Weights of a small mixture-of-experts language model, trained from scratch on English Wikipedia: 10 layers, 31.9M parameters.
Below are experts of layer 6 (counted from 0) of a mixture-of-experts language model. Rows are named down (a neuron's output weights, with its number) and show model dimensions 0-191. Each number is 128 + 24 x the weight over its row's rms, rounded and kept within 0 to 255. Numbers have three digits each.
Before each expert's rows: "comes before" lists some tokens at least twice as common just after its tokens as in all text. This comes from a sample of Wikipedia text that the model never trained on. Tokens count by the router's weight.

# expert 60
comes before: ",", "\n", " (", " in", " and", "."
down1:174132141150102111095147179105099136108170158126163104152163134089125176126103132109107120112119094148139110136105072117112124178125131112099127135159193104114125144121181155116148086135186126155117138147137107110157157072139124103110118127138151121131126108130105142110135101139164108109139161092122116132122170101093129165149188145167141130154147109116132129140065132143088115112155149157154167149122139131099139097125078120146134144104155131170102123153138123126124138123146110104172117121139139133109097137124122198139117123140118122107126115111116138110124102157125117110
down2:130189130147150171152081121117143112115149187141124102108136135123138125114120178177117115121124103160136106173135152116125116122095142141130149110128174145132140138133175109118078124131141133105128166111099089134110130149125122170115116139140139120113113132096086149144102112158121201103111130132127145131117112131149113147111156142160110147129099118113201135162132111081146135119129157063095115111107123096126136117117118123125128149105110121126104193115120079111146132109091128099147142102119114141128111115131135118163090123170132117191115111128100143150109089103153086109
down3:122141033115155143087126126138132172143088084119140095134170123142207130132110115113107128143145108132151109098124116182104129133158140089092149109159108135134156159085147133121135116119125135141119131110152138133148140141107082119115090125135117084141129126119164155136151113083137122142087136108166126146119123133123159116100123120131134107134142133126119133138134135105105115196104106144097182112116109143101109114149143143088135119119106134132146147103094164138105141172134129167087139152100120145156138099098141117093108124118135151113162131148137176127174104169104165109

# expert 23
comes before: "–", "th", "0", ",", ".", " million"
down0:161125125118109107152171076124097107098121165072143102110118114116109160182142150163144143123191089141136130127123157144149097149136106090102129124132137123130124112166162135069068100124134104116143107121163088159142117115143161139097147123142155109109122097124142152086162062137097137107140110120145154153138090130134129161128116140130139146166132154106108151121114131118136136123163148113130167104114099113143126119151143095147072118127103099104112156100167119118080142112136146130130122110112107130144122133109059100111167109160118141118141122130146133150162097126145090143
down1:135111153146131063154220122162164133110121099112163123122144123122134178095087124154114100135160147126145101117143113166173156133159112142146161106120144127144127114097124138118076152158133124145116154104143160085125123106138147101087129151115129124123129119097132084155128133116106122146099154132133156115119080126113162142157138140148150155143085140132137172093085094121128131103104129156137114159125100096153118115144094131109134141129087167105161104121134127144151126179143093124089073133144152083121131147107106126158153115153153123140145109109159129129106113148147163137
down2:134123141142146086137162134119158130101148128112129106109092143138158118144110114129115114182155137104109150142141072084128140136114147161142131119143155163153139111113098156146108112150169142123117147126143114117125126099146155135140140156133149122143139156153136120098124121125117111130097067139118176149103153154098105130127168117145082092125117136094134102171091098126120108157193128127144111135101151152161056134138130101101100101129115113142097119076131132117112078121150096151099102113196129155111099083105161135134097140120154120164134147072142156137131135131113152095

# expert 46
comes before: ",", " |", " (", "\n", "\"", " and"
down0:133160138124146085135149062074137156124114107072144116114119089102108117129116099135130155132154098088131175161130125142135089120176111145125145128110105125173136103121129145129142070123162140122156140158096150124102109129127114112139084115166158145152136129081106141141142096098098079153117188082092089128137105092094130147141126129119165154184145093116155117142123133150123132082126111155137163129115117100098132167102074122145150112110114144132129134118110175125124139149114162133112111098115123126126129154146127100144136164095160150149103105103139152114139108122129113124
down1:106155149169127126145114128146128116142121151151116180106093102178109152129117089169152099123146160109109121138129132127145137126116097145194151099166154101115145151098174133117093167146133144146131135146097164150130176144093120110165151071123113126105107142116104116115103144125078154163085081063129133109129117145173099119117175148083114115127130115115117132135133111143156109150153129162130110099118121089155157184108130126160127138153088129163118142130137131113147099153146119144117106137163130112156106127116095123129134122111144097097158146114102080094111125113141122121
down2:150120150104131093100148097118084115141155099133131101123156124158115163111109128131140149123120144125146119132162139118118118109141131128129102093151116095175119109129110141208106114090088182144173104138161151155126143143091127137154119075146084137130096129123157126185108085130148139097127104094116102149122154134118169086129144131109110105121156115139120138159159135097128142143110175123091147129159132122133108127072060086130092120156180148152098117169155124167139156140106155111132099111117154118132121106131125137125107119118168120104129093101120112144131095132133112137

# expert 20
comes before: " |", " (", ";", " |\n", " Cup", " League"
down0:171099083151120102179100157104136131130102062136133114160103143122147123139140123112128146113113140136121144113139108109138132120111135112069105133128099180138146116169135096087105103127130098096149095135127143104156129090135132120158157128110133126114136122119124089121165128149134139110118128108129136150142089111101154117100133155099146102105135137131106099147135137077141141146097141078157119126091041145121106120149082155107126137090162158147131159146119085137104142118132128106118111152108198135111146129149162188159157139161141103135138147170124162111117150139114148140
down1:132093130131140133148146155106132114114168159133131133105083110160127123119138125110116156122152193172100112146133140119146140122145122112084085184127117148123111097146088130142115127110106136125133141080089152111119115086082098081126106175106097135129113074158139139152137127114145147146141129156148104091136136110129157130128125113126168109138102060130108153126141133142115101112131135139118130150104137134074134120133121135172134143138131153069129069146083174138142139072092093156098142146162160131124112094138138133144176118129089147142142123105116130135119145162139151168
down2:127122122147118071127107121162182141130138147112134114115145111115134140125122144131126117124141102149138107151141146140095100131137162112154148141085118085113102118148143186089102101112152096130161155143145137116102095163116098133183149121100132100119147101127137086174105132100082109093132118121134102107158104126151138144130107142100062089100147109088149175164151105090122132115148155119123105103151160095129136168123100085171149124127147144163097155095127116116125134160127125172140128121144135152114123114081142071151140154125118089147145131120101128128124090127122136075

# expert 62
comes before: "0", "2", "1", "°N", "3", "4"
down0:165140093152111141132132158122112156133114112121123136129120113131068099103138137168154106100123151188141154105116140146098121113129128113131116151150115144180175131104146137107107096130141117122100120144100141135132111105095102134068142158133127097146171149121143118107153158102088146143133075142142171131124140129110132115107118105147115160110153167155149117157150149120185131125141148136132077177129119136112170151083115146101134111124139106155118145119127115162181134141089119083150142097116137141119149145096139117084169107127100087153113123112161092091076143141114157096
down1:115127113120128153131152102107131114095160125106141132121104125151142129116142121156161156129138108143148112155105128143107124137136053114163138127076091102118164088092133119121170132107129116129133130116083115177158071118108163141109148049150115135141122140144109152108115113123119093110120130083138087098176111135107088109118171154123131090101086121159158128151123107137149167151127096146116147094185125138122150134145102133148131156120129131097112141140115111136086144134141169134120109157130123159134099126138140106121128142148141161149135125143057135079085128141155157159
down2:107121135118117124154119146094135129111140130118107085116183096174125113097136148094106181139137182101122097142161138114112164157123135120107128116119122152125088127154116150141105062113157115128162160100106154093148139102109112151082143104173113146129115167149143102143120140157127117104126153108102141160150123172155143155093101105146140098150141154090125153160137147135140090128124134157158140143110168114110136179101150123121125131122096110137156158140101124099159134156129148106137150107112136138136108126152132127111133127078109135151092181118124143149112085111093153204

# expert 3
comes before: " a", " an", " the", " well", " \"", " part"
down0:115141125143145138125145169099162138093146121154152137127169143113146130100121134114119142080158138109145161155140165115110099159111089150120071106138095148132154113144120124147116126120109146114138120138089115138137116118122170161069098110139149117138131143146184135133132139148161123110142147170096144120087161086159129115136104169134112122146145123136118135108103089158110169140098139128106092134109114112107127178146172099130089183127133154126110105141124112110113177109110164138107120079136127127135131112114166103159180161126095145153183149185147144164152130125139155111
down1:138116137137130153130151092169111088111120140133115146126106133149156070115127113129138109104114174161160127126119118129120115126155162189161148133162145069122091153141142151121144123150142174116107129161162103139118100126090153150182115129156114126155119122133131117130092141123098171117115145128102107136137127141110124135095128157113081161106131132132175143169129091121146131118091148118171154136132121107113171114093112129177109185101126165169149167107129171111128137150150110147160123105110173122126153161150135080111135163098149140151123151127171138122109127119095123084
down2:191113103124141136126161131097144133090109100147123153119119143088113112105154125107113152110106165110160100140156153115116129156124117138107189132061175122102119126141113123203142144145145146152160117131132097115136128095148175117163122148113121110103149127113130101119134090100113111109105160126113149172154143131178113152139132101126113081126133093097104082128145115115100100103109122146154127131090111097122091096073121133139110113168108149112120125121167106135118146097169106107139109146165144119099122136101128124139120111126104124180167137110148151079147141164116112142

# expert 63
comes before: "==", "===", "The", "In", "-", "On"
down0:151132126083143136097156109120136085073120128133093169110142127103088150160140102118100119085162145133128124135085124125118113175110142153129128181150129153165110130165165130151141102107135113114140158099097123109132138179093139191141138123127146122113113105094179129141132151134133122116144172146108110087126112133126146094159124109095129094170139152144116150090148185094132166088100113131088111161112140152129123147139118117099156161147156098100128092145141142138136136116186143144093111136128136138122125116084090132083132123112124106134125181119125094112096101133123123131
down1:134135116158102094099137133141106117130121121105142149105078147142142069125098139108118120108133073138112131150125108112116128163106132100140141138119126099097095126168103134147123093102120130091129154161119122140135122163135151135124131078090145113145188119202134125093123112118111120132105118124127144120143142158092097120081165118102070123090138154114111143121141137103135112130142128076113111138102165122127119159160170117185149157175129146128197119121154174137133088062147132128151134167124136121118132087146110119136116143172117135115129113159138128146145116097102114113
down2:136177138094103096148139140106142115173127154121145132143127131103169193112121164168113125134107107164122146053107100135109144139168161068128127134140087120112147141094151130113114153087148126172122163118118137124074200157153130139157119135146129120130099178117112150148117119110130084125159150143131156110101148108081163113164103130147131137138158119137127113125140130122114147146137156129103110091117152142147117135179132140132124117106114161141136076120094119128160154129131088137109112108121132133108110149168145146134085137153150150137121163093098112119122094109147158115

# expert 53
comes before: " |", ".", "%", "0", "9", "5"
down0:120121121089165144182191141129137155145165127161131149140150129130121099142141120147140108092133114154148175109069147131121128161108136135108164148137153118080126121150113130123155146118110103130113116138142104141124149092106120123062125151153091174123152148132120172109157129120141116139111120139118094134145144132153112134129090122173130116103108110127160151142157126161102123095101193130093096142162110104147157093094100169138070137124155137132152127125156129157091124133079124099130144156137094138140172156118144128095142120142097120149147113158143116119151081096150119086
down1:137129130091133156171172125146120094115147132141124119131164096146073157141138156155132145132138160113110139101182172133184139142161143104136088115111070111110166114143081118148106146104136116128151122125110123147137141110173109121118141138133151139077145099096136118106118084133127109109106136090113111130145173130103137094104106173093155153126127096104121110113128148120170092109098085127113106110160156140148161155128113163094109146190108131107123108137118155152124116132128124144125141112127161131148084123126122113125082116160117164130125065129097095101161149141140152143
down2:111103117122106117137165152125121131128141128110156142158193152183130132165109132142099120101137122123142144065102176127139111126126119156090166124074098129109140084141074136105156089118158111147100146124126084141155153089130136144116115168133120111138115162122069132138175114102115105107102075137133089130131115146126104144134087111149114120131098140138134098106100125120147103103138161177141156133145103140106135117171153130123099085142075126133128122104099091097132163087115108117124139108121141117118157130149125119146108174132148168133124146137127132126168165097138086142

# expert 0
comes before: " ", " No", " Party", " Total", " Year", " Win"
down0:096094136106093124147104111114150146082119131157174110132134124114119094140098121054118104160132133109136120129152156088157152155123133105096106149167144166142145096116102160153154152127135112105117061105142114145077110101108159102162132151108164156150150142159140123159158104127152128129124115142112132169135112104117144126133126127149174159100115129163128139103101110186143098074112096078110114147179087141104103111155114127094104130106101115133160088158114127134128121120153144132107134140137105136134130129138145102128134144132113152142093137139172115149129175141081110130
down1:110098148126122138140113092138128145126130127145141119160140110156143144133099112105171093133122132155084134118138142174135131120183109144111131132084116167106127118137135144156090129130151141128120159170074159109125158116106119089124177121152137103157149160145080137138119111159126109128126095159073118120155127110166158125163069133099162093149133130118129181143123137135158143147136122110117126090122126107153149201103125105150115112118173123149171110070105156122171103141126162135149122174103135126125122128155116134165124145141119184154157145135125080097120129132108135127
down2:165134097120170160092097121131117126123184113121194085165099122132131125176138091087148094170109102169121103164128108154136117112137135144087097109157115144167094159087110133166131132151148106155157150072146131106118138113144156188111151118110146142149109100119133156131121117066118129139090137152147151117157123100127143102111143140134171120114145109164165048098126112126084092126149132135105113131112137097137149128161119130092108114093116136130119119145101129117151156116096134136132099122100113153141116130094156110132116130155126130143111150141147105139111131120111139118

# expert 36
comes before: " The", " He", " In", " It", " This", " She"
down1:107116155110129147132117143124108114159118125142119138097152140115105160130142093130162130136174174119135116170146100113168086122076159097088087097144102116163151115116169175094139089116113157110126124151129175169104136132181130143141111123134157163160126121104130126086118117118132136134110107080142114120105098144108136127140201143119129145088119114173123143149130132128147120162119120102144161121140087113140111147140118154084123120154112103073110109119160134088131091146123112156115133115132122138126120147130152142133169157136121096134182092133103143099119134162082132179
down2:110145100098101118104126092133144142135088138105077089129139115086136117174120142134149090156116114085082121144100103126149163160124105132096115093161153130095135114125137167139148144112133132138112138121135162128125151122127164119144110131120150095159142158102129141125148121158109124102150182156083154095168147130097122118138129149111138135137123107143123112080116079165113165163122103111093143158131109110115071138118143126135080109085117106104120076106117113123158105100126121155135084162098140107101108167113174137171091106123130135102093127082125124153132137172111132126
down3:158099135110096097123068157134088131153165105114127133146092157086150082122132135157140118156136129169129147144154110105114110151125133136074116138129093151164163104171070102129155144148114081115108152175102140118152120112040146126108096167119114109145107109157129098095149059105136158110123132124109121113147147111100121107154121125118142101118130129064134105108098111140139122146131111152124104099118159101112102128130115112120119131094128150145115111114157120120099144097110137128112110137148115112120094125144163139110090125112121106150086102129097123151133117149106176151

# expert 17
comes before: "–", ",", " |", ")\n", ".\n\n", "\n"
down0:110141154099149147087111128073112127127147149095090101126180193130162138124145118081147102150132123112090101149128139119110172100135143115118106131143113156152104135143144145153147164161095096146159121137092163128144141119116143165148149106163119132153158110139132140148068102140104173115124164123141124069129125157151123101166136124139144146119132168090142139125096094158105133145114116128097105159125129136129135134144125109037126142123192155122103101116125079096096129125137102141117121126128094144146126099110132125123106125153146133113106089105133141115132159095152148112
down1:139130066118137104139111103133097110114137105075119095155134121119124109142083138115156158075113144101123117122126141131085163112100144071113128105121079190120080097166109160137126127133094116083173125151118086134114097109129131145132104145128149136117134089148170105113157118097121137152136120133110064114090140137111169102135104152126115126096119130145147126125133148122134141125088117109130145120097128187173144090131162129131097093130129142136125152138104127088119141097135187113121101126111128126139165107134112170143065142168133153131117130127145159111105129131110136143
down2:132169131151115083107160152101136093126159132152111118148085144095127134105116132067115112116112112133093177138120093144153134123181122110125138113138126107127119121124084182109135115108160090146102131156182087152095141119142159111129137143158118130127110129099158176131109105135128135153135129145119117148150111163144146115137145149131110116153122124125090140153143140136129116148131122165127129132164137111092155065115111115081080151125161138141158122156142107149110074161074133120172127130117131138162147104164125093132161131136105117105096103147098159153075133139069143118

# expert 44
comes before: ",", " (", "\n", "'s", "k", "i"
down1:072082130097132138137137134108102104104171144102153128129120124136140173133086169155134151131151097132133140123128110114166075120099140142128118175129151102135118165112133169162172134107132144123069128156111118172085111138108122143163159139130134155114138162119118144148109138083117151155139115112125103155132162176122122120127149108151110154092138124150125092095138116171142126096126101135098132117059124138114088152138121101148180123133135072136130131106155113106114167135084148135144141108110107135109116146080095100157159133108103146132130149116096140167140116136097131086
down2:149116131165127134125106097147125169146114089097148108085134137156153147079140099098100102131132095145130162120122121148148078123163130097162099134081102142117116128136154126103125118074135132125126146152124119128139147151106108171121146150150108131118098101127163120136148094118156090125146115112115145128077139142154112119125108138123142131095123124083116159146100095168162136147146118141121127145156186096126142129125127089170137124128108140086165175161142133160069068127159142117144126149148086138130127137117129185119119171131149116110104123181125114180141176116129105138
down3:111187123124091135118106140141135111151145112090154123161114117179115166133158119145109141126140112167116084178146115180133095138153160149142119074144168135086124169099121125110134118123101142186143109116146122089113133118171122171110173150114143123132130148153120116159108129069105129095129119086128150154129072124157121124078119145138135107139097157139123159108140123155141142135125116156102141125126152155105112179108157115111115136090111130129130130155132094160111111197122131140066140132102129147102098142135134155085117117114132095096158129136132152105113118133136126129

# expert 8
comes before: ":", " Born", " Country", " Years", " Phylum", " Date"
down0:144106117146114164114064146161116153123172067136093131166128129147112154098148163116123103130149159130131098158138118149133129138134136156154149101102147134090117134082108118091074117143160129147147120110123128148103084097149114141126105122108125151136142134114115153128124105098170113112110097134117112112116142119156085148135135126199174120182122120080147149128112129117135143156140110114086155193112117122147140114109126167078126113152125105100138158076119105160111193118110119122136092120127104098123153157153117135091110122139175136136151144161112130140137121134112103116
down1:123088171117115109104144093101116113139090198118138133116120105139123164112147132133077154131155137146147123168182080108137136128102120086147145173102094151091115116136107180141103129157128087113067137127119115115140115135124151116176099162125104119127105129143105114118122100129151101131138080146099127147125119108162125104108165115133136126099096112102165113150129127154134132133071175151145173153133096148092079126166138146113154104126133126096185138148131139097142105102109135112108110163131116130094140164124119140152088136141160139123143122124100130115110129144085115115
down2:145138122132171101118139148155136140138131117162123156133115151142095131134117130147128137130120141124146135182102127118115148112150095159119128121123107142150129109103160117150158141144176100103154173132118130141127158140105142134146203135095135107132093137105094098183129162146130143129145082162103071085122133111112119133094117112084089106114136172117144086089151105157130108182129122106135153166147112123115069198103149086090140160110114133139127130137143139140133160159137135121113099116101130110132114130141108118141151149135097116123122123125147099099210104158106117133

# expert 49
comes before: ":", "\n", " UTC", " zone", " \"", " The"
down0:169133119144131167154190148153127137119107139138156118108106127119105133169118136096122075129127117150114131108137148125121118155139105170125146131147143090136140124086134147123161090167137180117102171113101164144089119104146132126124115157114131129162149127165111145116141092120103148118173170121117098112136173123050110126191120106113153100140075105119134120128108152162131122157140107116130123135129131117087136118123160129153129167156131099187142110157141137130096068123154121124108100119137165155097138129134112149096147114097148149161101159120126095125119138167094139101
down1:125115130096125138168145165130133130107190137149127125119136140083122164100127110110146120126143147126140124081154167112166107144113132127111191114158104136106139165095105158183139139168114156131100089126168109114094103128148136123119099155122108140159156159154170120163186141144125134156142121127119111112128154134119099142150181102145137170110167113105138100138079156158144118167125152126115153112117119137152106126099164132123176145141119162148160115116120136141132140091161140145142126158147100183124072113128176162147159149137092132177137140124115134128140127137132149114
down2:136124119126146127169090165122107135134145122138166139091121124158125132110134111129155129129126136156087135145118118163140125120123128107134155114086132133143130152110177113154104088124093169137116163155174123117146127154190080097123164144132157114114150090119106165148129128112117112129120148114100140155112155117172152138144163102102113155180147103112161156121080107133065109157086125098092158098096134127109153143127127108164166092140131125162160139120109101122164147159090099116150072126134117160118134164101110125161156167106113129131140142115162120128135137103157159087

# expert 10
comes before: " |", " |\n", ".", ";", "–", ")"
down1:125159138154105107137120119191106129190101156069142125138131103124153107100124107094126139163112138129104147135141113093125168134115127159139069118094147115165052123100140106118122143169176120142179144166142121114141121088145106120134127124096099122125095160127159132137119115134145112091142137133112110178098179170117103108165119165119088175116126090138144166120130136135124106153119118100146125132154099115089102115134130149120146104125113113119122150117138108138120137158129162153113117120181153147132127103105156129126135142142114148116112155123173140166096171159092134128
down2:117154164125123119150101138143144142121096111140135140102096086087140114126132131135116151139108094143142100096083169119134150099095121190135120081110110134141150144101112118124140128161146154170134101169127152184134100106141110099077141101150118145131132131126145161138177158144134151165096117131146138129135127141131135124161147105126150119154135114092155110139119148137102104126137140132172133170096138119069124107115122121152131141127119146117115125144126113116100125075068098157098122123134087169112080175117129183111127161138155096157092163153128161124105129119100132070
down3:122143099163122121069110133122144141112133085138127136120105110057133100159080110122116120157153145111107148130128099147096143110151160136128135121103112101134123137118146173128132099141133158109094116126128116123134115173163082139128126118090129123145115136157141123108115132151160149127113175161103136164106112171140132137101084136101142087097136144146128124128145134114154133108073073112150126098055147113085147152125129126166085109172126147100114097120101137136089092104140131141101124173111118129149141147150182118126126137172105135144135136111105185143130096161097135151

# expert 12
comes before: "′", "″N", "°", ".", " ft", "″W"
down0:127158138153119145099155092150100129127162158157163149158143120141123115149093140174093139092153108122117112087118141175164117148149113063149116114096129115092101132137164152133122100088129125181099123120160100108113126103137135151157137140117086122097130114130128137141107089103116122129092108181153143104140104175150131133142137141116160118144149146172142086115137131121158092129127109121121117132144116080191119129158112103130104164120107170134074091118124140139127061134116092130144122125124143148120138136116128148133077139122136109102147154104100173114152158122160158151
down1:113161123120154108107132134076140147085125157117111112143124099154106113140132161134119124136149121112116143120115119134130163119136089137142087117084065149134098123142158145148123124054156090149131152137126091183130127106162111114166134088113101155136111129150153128130130097141103130123114111135142104112137141127146085163091125169153094140144139075119104140107158097127118115162112111138105108077160152095173144154146099184131165126118166118098144117122128145112138090109164082123134153139119160145167104082122097147131100119106117133144088144122116151123139176161142112128
down2:149075081124129092130131140125141112133113136147152139147144111144143120124110165141109088142108122146150145115110097098118058111110163101104123130104103166130158120164137168075104146146135090139146154160117123133081143131146091135113169087107125120139127148118107142127125141127128156165170139172137134154150131135134140146118141118126137133123155142146149092112108144121122108060106139139102132104130142113115111058089134162110140137091144133106143130125179171156080139114162154158132099134166155120112146188109122172134164083152131137129168128141129121171118115125109097123

# expert 47
comes before: "19", "20", "born", "C", "18", "S"
down1:097129106100108110123126107166164156104096148144080103127118111126126118104127132081119106150142131119159156095146133143108132145104148148119124117135124132126121144144153121112163118128106154114129106124140182189100166117120149136115154143127123101109175108110100105126139181117146140148152138159141155147090138192138142115100141133109100168138102122101160088127140170132123151132139164123121093061063153097089124105143122171124124106164124089170153197095123101153108123142121115136130109123132110128119115163120123144123080155102138181120108141136106126165106133146123109138
down2:158095104113131111098105073153114120118134148096088104157163112170095128095129145131148101141134118104145158186138137117129127163106131156156113126147119086161158144128126134105145131151093107104200101121176088138074164165114098153138127150118113142128108096121118140139147142160120158112131131100152091110076134147136153106112152148155137130125144129159114084131139144084127111192142129149166133143131100136142096162130130151158129136162113091142141108132100172143094118149147133132147119135153110125142144125184138106115119173123126146148120125080127161146149136164156110127
down3:125189134116138171141130093145102095123154120153069091117123151161093140136118166097126120148136189143119152138108104176133112103100097119110120139150103133145162144126168133108143152106076100139143104140132115126148148150155112098158122136130098133157107133159119124120084143180154170137150146106142102108161119107097135123101134131143167122190128173146159105140139108189110146127131136116119131134118140098100133139130158112131120084101128140090169141087104122094134135150143108097134116160142131120135129114132136099089123195088147126098171131133146141132149134128111164133